From a checkpoint of a small mixture-of-experts model trained on Wikipedia.
Size: 13 layers, vocabulary 2048.
Experts: 64 SwiGLU neurons an expert, 4 picks a token, a sigmoid router, a shared expert of 64 neurons.
Below are experts of layer 9 (counted from 0) of a mixture-of-experts language model. Rows are named router (the router's row for the expert), gate (a neuron's input weights, with its number), up (a neuron's input weights, with its number) and show model dimensions 128-255. Each number is 200 + 40 x the weight over its row's rms, rounded and kept within 0 to 999.
After each expert's rows: "comes after" lists some tokens at least twice as common just before its tokens as in all text. This comes from a sample of Wikipedia text that the model never trained on. Tokens count by the router's weight.

# expert 32
router,174,158,164,182,141,215,195,194,194,170,215,228,182,201,142,150,156,205,118,182,226,261,207,247,147,112,161,199,239,169,228,193,269,166,234,177,182,134,153,206,178,248,211,218,199,193,188,251,249,248,210,193,93,208,175,239,230,161,251,181,232,224,205,216,250,176,188,242,214,222,200,187,219,216,89,218,301,204,151,246,122,233,169,209,218,172,215,253,150,223,203,206,209,275,137,278,208,174,145,136,166,241,142,206,230,184,181,228,233,239,182,254,282,234,235,239,172,188,238,195,202,212,272,228,177,215,233,212
gate0,184,171,258,218,190,214,199,242,222,184,177,150,215,231,186,198,211,268,202,239,268,224,184,243,149,229,217,141,233,106,217,226,239,215,191,248,194,180,200,188,248,171,243,163,194,173,186,180,238,232,144,209,239,242,170,261,175,140,182,144,273,172,202,325,268,174,163,182,222,146,144,157,211,185,123,178,220,143,214,228,130,194,182,234,176,181,141,226,139,164,167,282,175,217,221,223,184,250,141,217,147,206,164,218,184,224,225,157,251,211,196,225,222,183,262,240,235,182,240,165,253,246,148,235,225,223,168,239
up0,133,192,182,228,239,174,138,184,210,203,202,131,158,256,175,232,252,202,270,229,218,226,175,212,150,175,162,189,173,256,195,251,153,220,128,204,207,241,134,215,200,131,247,165,152,239,161,194,146,230,162,110,195,163,216,170,135,205,145,276,223,234,120,118,214,202,179,152,187,203,214,213,148,185,184,214,237,270,239,152,216,219,190,194,169,197,198,247,167,206,211,220,220,119,194,225,164,234,192,172,182,219,270,247,218,274,207,229,229,221,203,167,206,213,199,209,193,235,231,267,245,151,166,176,187,205,116,101
comes after: " |", " the", " in", ",", " of", ":"

# expert 42
router,153,141,205,227,135,198,152,149,167,148,238,158,171,132,155,166,197,166,163,177,214,209,132,253,157,144,188,168,240,92,230,146,225,114,291,210,154,150,179,216,205,211,153,193,170,262,209,218,230,204,197,155,147,234,237,198,204,201,213,212,245,211,207,211,240,229,204,160,190,247,214,210,233,260,206,249,213,202,116,185,208,194,144,286,229,212,201,238,212,173,235,210,197,335,103,265,193,124,178,212,142,275,209,170,246,168,168,194,232,181,246,260,248,188,177,195,198,145,213,244,229,173,247,237,181,225,208,187
gate0,220,296,213,192,220,241,170,289,186,181,234,230,190,135,195,220,159,255,219,166,234,203,160,238,198,160,208,216,213,182,201,185,222,161,195,211,214,128,187,155,265,126,178,236,174,256,207,148,182,204,204,206,218,166,136,218,216,176,285,176,283,97,191,266,247,180,206,140,176,237,169,201,212,246,165,265,155,165,160,160,205,259,185,194,245,162,111,181,122,111,131,179,193,174,166,210,272,210,165,196,172,174,222,140,201,222,138,167,211,210,206,165,186,145,242,175,190,193,160,184,229,275,146,151,253,261,179,213
up0,168,207,224,163,244,156,112,147,178,195,259,202,182,301,192,114,159,162,231,199,219,245,158,264,141,212,243,281,195,299,168,198,213,238,208,209,192,171,159,136,157,178,193,163,150,271,195,199,207,120,240,175,206,171,237,257,128,195,167,279,207,265,126,222,244,213,227,154,205,160,148,165,190,171,237,238,194,172,205,218,199,264,254,209,217,174,264,194,204,199,222,176,217,233,278,154,158,228,186,132,178,234,247,206,213,334,186,261,223,183,157,201,218,192,200,219,220,239,207,232,238,250,187,138,155,235,241,159
comes after: " the", ",", ".", " of", " and", " is"

# expert 61
router,191,201,202,212,106,210,113,147,216,201,248,211,213,221,164,195,153,146,135,275,219,216,190,215,207,196,148,195,268,184,232,164,217,150,266,216,115,254,199,185,127,227,138,256,240,259,232,217,187,250,183,130,118,210,189,195,193,181,227,181,206,175,149,184,253,194,147,175,252,253,226,234,217,191,182,314,228,183,94,150,225,168,197,225,190,132,213,255,232,214,141,200,183,234,132,262,163,131,228,217,206,245,145,233,175,200,155,189,249,184,239,229,265,229,131,253,125,191,196,261,216,137,240,243,181,218,225,205
gate0,208,227,234,200,164,183,101,270,214,186,235,183,221,189,182,151,177,276,200,211,167,191,181,187,221,230,193,163,229,243,141,215,128,146,209,187,159,190,200,251,278,165,220,171,217,169,197,230,150,240,139,149,298,267,205,204,191,221,170,264,305,167,190,235,246,212,161,123,181,146,236,231,203,249,160,237,210,139,178,184,160,205,114,183,211,208,167,200,80,229,253,185,184,156,208,186,200,183,273,190,167,183,206,216,214,231,183,199,238,242,233,169,156,238,189,146,168,218,156,179,203,185,220,190,252,171,252,148
up0,147,225,164,227,258,121,146,187,186,171,217,115,216,298,164,187,160,154,189,224,224,203,233,227,159,169,206,183,206,182,174,236,220,191,173,214,128,207,213,170,222,158,184,197,165,245,131,208,135,194,157,227,167,218,161,203,167,211,182,282,270,162,181,162,287,219,147,160,261,237,251,110,190,184,235,129,168,222,141,185,182,201,271,167,230,220,153,173,194,229,200,219,199,151,227,275,136,167,258,214,199,284,207,146,180,225,161,146,179,217,217,179,197,193,206,230,204,195,268,205,253,166,233,147,220,231,83,150
comes after: " |", "-", ":", ",", " by", "|"

# expert 62
router,195,211,188,179,151,279,191,233,116,126,271,171,136,219,161,184,228,139,226,206,212,204,213,125,207,123,169,162,204,157,159,191,234,211,234,225,173,236,205,266,245,226,113,193,252,236,236,251,234,220,214,194,111,229,194,166,176,150,212,175,255,240,152,190,238,216,179,182,230,241,227,169,228,195,146,247,186,100,225,189,131,211,179,207,171,158,224,232,249,148,191,159,248,251,184,162,211,145,274,219,217,148,165,224,208,235,204,215,184,139,233,176,259,186,125,209,141,149,240,222,222,150,188,266,122,226,254,203
gate0,181,199,249,244,261,210,167,318,183,203,206,141,208,228,239,193,147,235,188,213,215,206,136,191,223,211,247,211,221,157,147,193,255,228,213,207,168,178,163,282,184,173,187,223,181,246,236,209,235,184,226,238,276,190,237,250,211,173,237,116,229,175,232,223,211,254,160,178,183,172,174,256,295,265,173,207,183,182,202,211,161,261,131,251,235,181,219,181,169,237,197,257,151,231,162,115,238,217,292,148,268,153,133,183,145,263,205,194,232,170,268,171,231,161,162,124,211,164,188,168,195,180,208,191,213,278,210,235
up0,180,301,87,218,227,175,152,150,217,283,206,202,211,243,194,215,240,213,231,261,232,198,232,219,146,192,290,223,218,186,216,173,240,255,205,246,156,233,239,182,232,129,228,158,164,180,168,232,195,186,214,183,150,211,222,166,189,242,165,292,178,114,126,183,252,174,104,188,178,176,228,224,226,190,193,241,184,193,197,229,250,190,251,165,183,164,210,154,227,226,187,251,223,128,173,205,125,170,230,123,139,210,227,155,187,213,197,208,141,177,116,235,180,274,167,207,207,185,197,240,254,198,268,188,106,235,227,165
comes after: ".", " ", "2", "°", "5", "1"

# expert 38
router,195,216,199,238,186,201,140,209,183,155,253,180,211,117,166,197,151,128,123,272,239,229,172,210,202,170,123,184,242,188,206,218,195,170,214,231,129,148,214,176,216,225,169,208,209,218,279,176,189,195,256,239,153,211,245,138,153,173,266,131,279,237,127,275,245,186,179,183,248,226,171,146,187,222,125,248,241,145,185,137,195,168,250,157,150,221,235,181,212,178,147,216,247,195,167,229,217,191,211,239,207,261,126,148,117,295,173,165,223,230,189,232,220,170,211,184,206,187,193,304,213,170,218,224,151,216,217,257
gate0,206,263,261,211,186,153,165,228,168,193,257,97,257,200,128,204,145,216,178,211,201,199,196,229,163,249,246,211,246,183,207,230,156,258,229,194,157,206,231,158,204,93,234,222,282,182,221,245,188,217,229,205,223,216,233,259,120,252,190,196,257,112,200,297,248,186,216,132,206,206,232,248,209,225,250,214,130,113,231,198,202,215,122,223,230,251,128,190,202,153,153,227,248,152,184,156,219,233,157,198,172,158,206,121,157,174,82,169,200,249,176,271,176,151,197,167,214,182,141,217,232,226,163,238,257,237,168,228
up0,177,221,214,176,214,139,187,204,243,250,248,142,178,238,204,167,158,161,232,152,228,160,268,237,183,148,196,218,156,214,195,217,249,271,178,263,174,216,238,167,144,152,250,170,119,222,226,146,218,202,168,228,104,228,247,205,121,171,155,165,226,147,147,249,264,228,143,225,258,216,214,116,180,228,164,114,157,205,197,210,273,205,181,231,196,200,147,141,178,210,227,239,143,184,209,251,166,169,198,176,189,171,237,188,167,185,164,183,196,142,194,252,246,287,234,279,234,204,167,160,250,186,170,197,166,242,136,166
comes after: " 19", ".", "20", " 18", "\n", "=="

# expert 50
router,168,203,177,238,198,204,141,238,170,127,222,134,115,202,165,234,163,176,145,227,202,223,181,226,152,192,144,182,282,225,212,199,265,199,250,215,163,165,183,147,158,236,181,266,210,191,233,162,246,253,206,174,187,209,183,184,184,172,217,181,172,187,129,189,264,214,169,137,212,229,208,179,177,188,87,258,228,139,244,229,251,211,145,265,152,126,259,212,182,168,202,220,109,159,148,169,238,220,270,233,205,246,207,156,237,194,246,234,228,208,213,233,210,166,174,215,185,199,187,246,271,212,153,270,132,217,238,202
gate0,145,166,148,264,186,222,176,244,217,147,220,137,235,129,221,255,109,261,177,144,258,176,192,210,261,171,229,224,211,170,179,222,238,192,211,173,180,215,212,240,138,78,249,199,224,191,239,240,188,260,187,171,200,222,185,234,192,196,267,147,222,188,219,241,233,159,264,170,220,175,156,181,192,185,166,234,133,165,213,213,149,278,206,200,204,135,237,218,140,198,156,176,178,162,110,119,251,167,200,218,132,198,238,276,159,272,142,214,277,262,263,182,185,161,223,227,192,210,195,218,178,280,142,225,203,256,166,181
up0,117,205,165,185,205,136,155,183,176,175,264,201,199,322,141,174,239,286,225,224,200,133,211,250,200,197,234,140,181,169,183,243,224,237,114,246,204,180,200,150,168,169,208,204,203,222,221,158,178,149,206,149,148,184,241,136,140,272,196,231,213,188,125,188,245,179,142,49,218,169,226,174,215,234,184,128,223,242,194,250,181,203,230,207,176,216,240,201,184,153,215,180,157,138,228,230,93,172,200,153,143,151,255,131,247,194,166,167,180,200,131,193,240,269,264,224,237,214,158,295,235,167,238,201,174,216,188,143
comes after: "\n", " |", ".", ")", "==", " 19"

# expert 15
router,150,200,175,183,139,187,229,244,110,157,200,166,181,222,159,189,226,166,138,207,174,240,177,174,196,147,193,173,152,146,99,177,224,221,236,185,177,218,176,259,176,224,204,217,212,190,217,164,270,220,115,234,146,174,194,181,164,169,243,204,192,192,153,204,258,201,190,264,222,213,242,176,200,230,167,246,226,149,203,180,189,203,193,212,246,102,225,274,220,203,142,195,128,268,215,171,214,178,298,221,134,209,110,250,227,189,200,240,210,195,220,170,247,181,207,148,205,163,192,263,157,178,192,202,176,168,260,265
gate0,190,203,181,213,233,239,191,258,174,150,225,149,228,188,182,203,153,212,221,202,202,165,207,196,250,231,194,156,230,129,162,220,258,182,237,119,129,188,169,181,186,106,290,165,179,243,222,190,225,186,153,172,238,189,156,246,195,212,211,138,251,116,184,259,269,155,198,177,209,279,189,209,234,184,222,240,94,155,226,171,135,171,184,269,191,164,146,149,105,165,177,166,137,196,167,150,181,197,299,167,172,135,204,159,225,234,241,151,211,182,233,191,232,173,253,134,247,208,228,237,187,205,128,191,223,219,189,228
up0,179,248,161,246,213,161,145,173,210,239,215,174,164,207,207,206,161,188,240,242,166,213,187,224,133,195,254,186,119,197,193,155,208,235,151,273,133,154,167,207,212,164,179,202,115,231,166,198,151,233,160,141,222,244,243,200,167,189,203,170,246,261,201,239,262,267,150,149,284,197,220,170,179,281,242,179,226,204,223,218,265,218,222,191,182,227,232,158,199,238,212,155,196,170,227,245,148,238,220,138,167,153,214,201,178,220,252,249,160,149,147,215,217,244,186,180,143,185,237,246,281,224,286,194,154,166,143,175
comes after: "s", "ed", " in", " M", " T", "ation"

# expert 11
router,111,212,197,231,159,305,186,199,199,144,247,177,168,178,202,158,203,141,168,203,220,233,166,257,92,141,216,250,221,181,188,127,250,246,219,185,167,232,224,241,248,215,167,210,265,204,217,191,252,221,250,169,110,222,184,192,181,160,210,198,206,209,196,154,234,196,211,232,199,187,224,200,203,236,138,222,233,197,170,253,189,238,213,220,200,169,221,194,190,240,211,203,200,202,223,262,253,103,193,185,197,284,209,132,208,237,194,246,287,142,225,140,196,183,192,179,172,175,177,267,286,148,194,202,161,257,242,246
gate0,126,172,225,182,205,153,174,280,263,256,223,151,269,194,162,163,207,236,202,288,204,233,170,193,192,162,196,230,199,212,179,250,132,185,194,241,162,216,229,245,180,164,217,192,142,222,216,169,221,190,187,203,275,198,180,229,224,231,185,146,236,169,301,231,320,181,151,91,231,202,124,213,180,259,230,248,207,90,165,195,181,206,181,222,237,172,105,135,152,149,157,146,196,190,174,193,259,202,243,249,123,236,258,171,222,231,226,226,194,185,222,264,178,169,200,163,221,182,166,161,167,238,127,197,195,225,194,231
up0,163,238,172,230,238,165,191,243,223,286,233,183,210,307,188,248,195,175,246,190,220,181,162,215,140,187,181,246,168,294,197,193,171,161,192,214,151,138,190,226,254,173,195,193,247,218,184,146,148,223,131,145,220,182,167,179,150,243,205,203,253,198,121,181,239,191,196,185,223,206,206,114,237,226,250,214,212,225,175,225,276,252,222,205,171,192,293,115,215,276,156,277,152,159,185,122,198,212,232,248,192,145,200,218,195,245,162,257,133,166,198,230,145,261,185,150,205,204,217,203,195,185,207,185,179,185,156,130
comes after: " ", " the", "-", " in", " 19", "|"